{"positions": "learned+rope", "attn_scale": 0.177, "beta1": 0.93, "warmup_steps": 200}
Below are experts of layer 4 (counted from 0) of a mixture-of-experts language model. Rows are named router (the router's row for the expert) and show model dimensions 0-127. Each number is 200 + 30 x the weight over its row's rms, rounded and kept within 0 to 999.
After each expert's rows: "comes after" lists some tokens at least twice as common just before its tokens as in all text. This comes from a sample of Wikipedia text that the model never trained on. Tokens count by the router's weight.

# expert 116
router,188,182,157,195,184,182,201,287,246,192,217,198,189,205,156,177,209,247,189,172,238,197,157,218,197,216,235,213,165,194,203,215,206,174,185,167,204,240,164,223,265,153,196,167,164,207,175,240,213,176,178,224,224,235,263,222,205,172,259,210,248,161,176,237,176,238,171,249,166,221,209,164,182,198,231,210,195,148,218,223,184,166,193,266,210,194,182,170,210,168,210,262,172,143,190,199,217,207,209,170,168,206,179,241,204,212,216,173,185,199,168,201,247,191,181,247,203,120,209,203,208,129,210,163,219,210,199,188
comes after: " |", " p", " T", " Al", "c", "-"

# expert 77
router,167,161,238,171,187,204,186,214,249,156,215,187,200,242,169,189,193,202,160,195,200,239,188,239,201,227,225,200,148,226,183,228,186,193,239,223,183,233,185,245,247,183,211,205,229,240,133,253,212,205,212,146,194,214,223,217,177,115,215,154,233,156,181,241,203,205,164,209,173,245,177,194,206,176,223,199,213,190,181,217,209,232,153,208,194,172,216,177,198,197,203,213,180,182,243,156,216,199,213,236,185,242,205,210,186,186,201,194,166,173,200,214,219,207,281,187,125,134,229,219,157,193,187,169,277,141,191,198
comes after: " the", ",", " |", " of", " in", " and"

# expert 240
router,217,184,177,155,125,165,179,213,277,209,229,182,215,191,160,150,174,195,203,172,165,184,187,199,226,207,210,207,252,211,168,226,220,196,145,185,192,234,212,188,214,210,259,177,180,193,182,247,189,199,181,216,189,201,202,202,195,184,273,189,188,205,161,194,180,217,199,228,161,227,269,136,230,149,251,183,221,137,205,227,203,200,218,193,219,207,162,217,206,205,218,205,171,163,247,174,216,223,202,223,223,220,170,274,212,230,228,200,208,224,183,178,214,228,254,248,207,187,222,229,181,177,151,165,269,177,215,242
comes after: " ", " re", "ro", "ba", " con", " Po"

# expert 115
router,155,174,229,175,158,141,210,182,195,192,244,213,216,273,218,198,194,267,170,207,181,223,163,232,197,189,291,206,232,190,174,183,191,199,155,204,200,208,190,159,204,173,219,157,192,195,175,186,209,174,176,201,180,209,217,192,159,189,216,175,244,185,185,216,179,187,171,225,206,178,239,203,222,203,262,184,157,209,222,203,271,203,168,236,240,231,178,124,262,200,225,180,197,217,200,182,204,214,225,185,196,206,128,182,220,206,213,155,183,243,177,197,212,212,254,182,174,136,208,238,202,161,215,207,236,174,259,223
comes after: ",", "s", "ed", "ing", " well", "es"

# expert 42
router,233,167,233,154,197,196,232,218,221,197,201,225,243,209,190,133,205,245,181,213,189,241,154,266,180,254,187,206,160,193,173,243,203,210,162,203,152,200,158,211,239,182,258,180,181,189,194,198,155,215,156,176,199,229,260,199,178,161,230,191,229,116,196,190,181,208,170,239,210,252,210,157,184,224,256,168,198,175,198,167,261,197,181,243,227,177,151,203,191,227,213,218,155,211,205,180,243,184,215,203,200,211,160,196,221,236,213,215,219,204,177,216,183,208,194,177,171,139,178,210,193,167,162,201,267,183,240,212
comes after: " 0", " ", " —", ")", "%", " 1"

# expert 34
router,188,173,241,169,201,188,258,201,193,128,192,217,219,208,169,218,209,238,180,235,203,293,164,212,199,199,233,220,269,225,178,207,193,141,182,210,179,207,153,242,221,156,255,192,202,236,193,177,152,239,223,189,204,219,216,216,182,181,202,228,246,215,200,243,203,195,189,208,237,247,191,158,195,178,213,144,235,159,149,154,202,219,166,196,218,190,155,195,176,180,214,223,161,191,180,207,270,269,212,202,206,234,172,200,206,204,199,226,144,185,203,228,220,227,188,171,190,142,181,201,171,193,181,163,201,145,185,209
comes after: " |", ":", " ", ";", ",", " New"

# expert 168
router,153,183,225,123,201,233,155,214,186,148,223,199,236,198,169,210,163,177,213,195,194,246,168,214,212,205,194,251,235,229,179,226,241,171,223,134,187,242,147,223,223,180,202,201,170,149,206,214,205,247,199,150,194,217,218,203,180,195,203,156,189,181,180,252,238,188,186,206,205,185,183,197,178,172,229,189,213,212,186,158,188,155,197,251,179,187,165,195,221,240,219,199,200,163,201,154,186,191,202,230,217,220,163,213,235,188,224,219,176,237,181,239,250,297,234,237,219,212,131,246,184,153,154,180,207,218,203,228
comes after: ".", ",", " the", " where", " that", " The"

# expert 142
router,152,133,191,214,180,227,198,171,217,176,192,151,172,239,161,129,199,222,209,218,162,192,194,239,256,189,234,212,155,246,196,196,202,191,214,192,180,172,191,188,228,192,194,171,234,226,221,223,190,264,197,158,185,187,216,169,200,196,241,219,238,165,191,184,152,274,156,233,215,230,214,185,225,221,212,165,181,170,165,182,256,181,189,254,198,194,104,221,189,212,247,238,184,169,200,209,200,243,198,186,220,224,146,185,240,199,212,180,210,219,181,217,276,192,217,208,181,185,198,234,186,177,154,209,216,175,172,236
comes after: ".", "s", "ation", " one", " University", "ment"

# expert 9
router,129,171,207,200,234,164,185,183,237,170,195,159,233,274,165,220,155,189,164,180,178,239,179,228,197,213,190,169,254,235,161,233,241,193,181,217,194,227,178,209,235,179,194,218,200,156,213,243,201,206,184,156,189,189,229,207,177,202,203,208,244,203,196,253,135,174,164,217,191,209,224,190,216,164,196,219,209,194,171,227,209,122,123,172,221,199,200,167,231,199,223,204,189,191,214,193,219,200,263,133,189,250,184,290,204,203,199,212,204,195,192,221,228,216,243,207,195,197,174,183,177,202,178,206,238,194,231,275
comes after: "\n", " (", " \"", "-", "==", ","

# expert 11
router,162,176,159,179,150,217,234,234,189,187,201,196,231,232,95,176,196,238,159,154,168,248,175,251,251,191,190,258,191,230,200,191,181,223,195,181,180,277,134,221,192,184,207,169,200,183,195,192,129,226,215,197,195,236,225,206,166,187,213,174,220,193,170,196,184,219,162,210,179,175,192,132,243,160,232,201,202,181,190,226,229,189,201,209,219,148,179,163,221,207,204,217,172,154,224,233,208,234,223,228,209,238,204,214,240,196,234,257,194,194,185,215,226,221,235,215,208,191,197,219,197,168,173,210,181,126,210,234
comes after: " |", ";", "|", " R", " 4", " 2"

# expert 19
router,153,176,223,191,209,176,214,181,230,167,221,156,261,225,187,207,131,240,153,202,185,242,196,237,202,235,206,214,198,220,172,227,266,215,182,235,171,203,200,248,225,169,200,178,172,186,197,277,190,211,176,219,173,215,220,266,165,142,221,150,236,196,200,246,178,223,158,196,177,245,213,183,213,152,285,206,221,186,162,257,214,179,129,185,201,188,146,172,219,191,236,189,188,157,233,165,196,200,201,173,191,244,208,222,200,202,198,220,171,196,182,213,234,209,223,245,192,165,202,197,178,190,171,191,221,202,183,234
comes after: "-", " the", ",", " |", ":", " of"

# expert 20
router,203,145,181,165,182,229,225,193,202,187,194,167,205,237,148,158,173,252,161,226,147,199,192,219,228,263,242,229,189,230,193,203,189,165,177,198,211,266,188,239,201,177,240,204,212,171,214,266,156,218,212,178,211,215,245,193,153,164,209,200,233,171,199,245,139,232,195,206,216,198,180,159,220,152,222,199,204,187,151,254,225,140,172,183,242,219,211,194,176,179,196,238,168,126,161,170,200,241,220,173,214,200,179,210,240,219,224,220,188,225,184,201,228,188,217,220,152,157,203,178,207,176,216,202,242,202,206,266
comes after: " |", ".", ";", ",", " (", ":"

# expert 165
router,145,180,192,153,225,165,223,192,233,173,215,151,244,330,138,224,198,204,191,177,208,232,168,210,199,233,182,191,202,205,180,236,219,205,187,214,202,209,181,196,211,124,236,149,220,178,222,227,195,198,188,180,154,198,224,215,194,157,221,240,234,181,195,226,191,213,161,238,213,188,188,205,212,187,245,158,156,195,190,218,184,167,154,198,227,213,174,162,259,186,229,230,197,153,193,173,200,227,214,172,208,246,197,252,188,148,189,229,169,219,171,211,232,259,204,185,179,215,186,199,214,207,156,205,184,202,171,262
comes after: "\n", " (", "-", " \"", "==", "==="

# expert 98
router,133,181,225,205,138,160,253,172,184,179,224,185,244,234,223,176,190,209,205,195,179,197,175,197,250,232,218,235,230,215,163,189,196,178,165,199,150,255,187,218,209,153,203,176,184,194,175,186,195,205,190,165,259,201,226,211,197,160,209,180,197,154,203,239,179,184,176,219,161,175,304,171,193,192,233,150,165,207,243,187,248,191,156,193,250,202,172,158,240,211,225,207,192,220,231,176,183,222,233,209,211,235,158,204,219,224,224,149,188,214,208,189,239,214,228,158,150,140,249,214,217,192,203,221,235,190,194,244
comes after: "ed", ".", " in", "ing", "ated", " with"

# expert 232
router,223,208,163,165,227,222,200,182,218,205,214,185,214,210,182,187,158,201,193,218,148,234,184,219,223,222,209,244,201,193,195,205,211,215,225,168,194,191,130,227,229,172,248,197,209,174,211,176,190,262,162,199,202,189,206,193,160,192,193,175,208,195,190,209,207,199,204,238,142,298,205,187,202,211,261,205,166,116,213,206,233,101,185,183,236,152,221,197,182,210,263,263,171,162,188,176,187,233,234,192,192,193,211,242,229,230,247,232,161,226,192,229,223,219,185,202,167,206,153,205,197,170,126,203,198,174,203,199
comes after: " ", "°", "con", " 0", "est", " Ma"

# expert 125
router,148,189,192,203,238,126,207,248,178,171,216,170,218,207,165,203,202,239,159,137,162,200,196,206,244,200,187,216,183,199,133,221,167,176,163,231,176,191,161,210,268,178,218,160,236,226,196,170,147,203,194,195,201,206,204,228,176,168,227,226,226,146,161,196,223,260,163,248,151,257,190,205,224,220,211,210,200,239,230,236,227,229,194,257,226,197,209,205,238,192,170,198,207,187,247,170,191,239,188,201,228,234,185,202,243,217,227,231,209,193,183,231,217,210,222,233,137,156,182,179,153,173,201,165,222,160,224,197
comes after: "t", "w", "s", "st", " st", "n"

# expert 86
router,183,170,156,174,191,153,234,193,209,171,222,226,251,208,143,225,205,208,215,170,204,189,165,213,184,213,199,213,161,239,225,216,217,202,173,181,172,250,198,236,226,186,209,179,168,206,183,205,207,258,189,210,158,238,247,249,205,142,204,155,229,178,183,180,174,262,186,254,217,205,221,194,203,170,217,203,234,181,205,237,209,179,194,192,196,237,196,110,190,211,259,183,188,186,208,179,201,221,218,174,194,249,164,189,195,184,244,231,190,214,131,264,241,209,251,191,180,122,151,254,202,191,161,178,170,198,217,199
comes after: "S", "R", "A", "E", "T", "C"

# expert 48
router,162,205,221,187,136,208,224,200,204,169,186,207,231,222,187,166,213,248,195,257,140,250,163,211,247,218,233,243,254,241,104,237,194,210,159,227,140,213,185,218,203,157,240,218,226,159,224,190,174,222,190,177,201,194,203,263,173,184,183,207,243,193,183,270,183,195,180,171,215,198,241,202,186,154,202,165,185,152,181,180,237,207,171,190,228,223,170,209,173,200,235,181,153,192,190,155,252,257,213,174,240,223,174,234,244,217,180,240,193,211,197,239,193,215,205,160,166,188,208,195,199,210,191,180,204,215,188,197
comes after: " |", ":", " the", " on", " (", ";"

# expert 38
router,207,191,220,166,194,191,225,213,214,203,221,180,236,225,168,139,184,204,227,149,215,196,147,222,226,250,190,255,192,203,156,223,214,227,173,213,167,183,172,260,212,214,215,200,197,182,143,257,155,219,131,168,219,233,208,202,204,208,216,170,181,96,167,194,182,211,173,201,193,255,234,188,180,213,225,226,163,206,183,193,233,187,154,229,212,223,226,184,235,190,205,248,168,195,218,157,174,203,233,192,197,225,132,188,258,151,233,207,213,217,189,214,183,224,187,218,249,170,169,214,191,177,140,215,258,207,185,219
comes after: ")", "i", "%", "c", " the", "–0"

# expert 112
router,190,168,169,189,208,217,250,193,243,176,214,204,224,197,188,221,171,192,159,151,166,219,174,245,207,255,236,194,182,269,186,207,222,171,206,151,222,205,187,200,209,124,253,185,277,208,162,223,158,245,201,206,209,200,209,236,160,151,213,169,268,192,171,185,161,252,157,244,152,189,190,219,250,215,238,201,216,214,188,191,214,188,153,153,222,204,189,230,259,193,232,224,177,196,180,168,237,181,217,194,220,220,213,204,223,193,243,215,199,199,187,258,236,222,208,203,175,160,205,194,182,167,191,174,184,190,266,223
comes after: " O", " T", " S", " E", "O", " C"

# expert 120
router,147,185,199,184,163,197,183,191,198,202,213,118,176,228,192,159,181,224,142,153,169,261,186,224,195,222,182,218,198,207,147,233,244,197,175,184,223,199,194,253,202,185,202,237,209,179,191,231,168,205,214,172,181,206,193,241,170,205,181,183,243,167,180,216,194,190,167,219,182,241,221,185,245,172,244,216,154,135,235,211,212,160,198,183,247,192,136,239,244,211,221,258,158,189,216,195,253,194,212,221,203,217,181,210,248,171,250,163,184,192,169,203,240,219,209,211,235,178,213,194,230,114,231,189,225,191,226,246
comes after: "\n", " f", " F", "ne", "re", "f"

# expert 162
router,188,159,165,135,163,146,249,235,178,181,247,206,202,238,157,215,190,191,171,179,192,253,192,200,190,211,181,164,216,255,161,238,277,169,205,233,211,224,210,188,234,152,250,187,203,202,209,224,196,178,171,152,213,219,206,187,173,150,212,178,205,174,179,233,147,188,183,238,187,252,213,197,207,206,218,171,204,148,185,227,200,126,180,220,236,214,207,181,226,193,266,184,179,132,187,181,212,228,181,176,235,221,209,225,205,221,225,254,179,246,153,232,198,188,190,199,185,199,229,196,224,166,130,211,221,187,202,189
comes after: "\n", " (", " \"", " U", "==", " N"

# expert 88
router,229,175,210,179,155,166,199,190,243,167,229,209,247,226,176,146,208,170,192,231,190,199,196,228,198,229,237,239,207,218,200,208,183,176,206,162,130,201,179,253,210,163,225,200,221,185,140,238,193,256,186,242,218,211,252,198,140,168,220,190,226,173,145,252,203,225,192,215,128,192,253,217,213,181,238,163,218,145,193,196,225,182,175,184,196,179,161,164,207,209,216,230,195,171,173,186,203,190,183,245,234,246,189,206,207,176,193,183,183,212,172,239,224,220,260,252,144,156,211,237,206,151,167,177,197,208,245,188
comes after: " the", " and", " P", "-", " to", " a"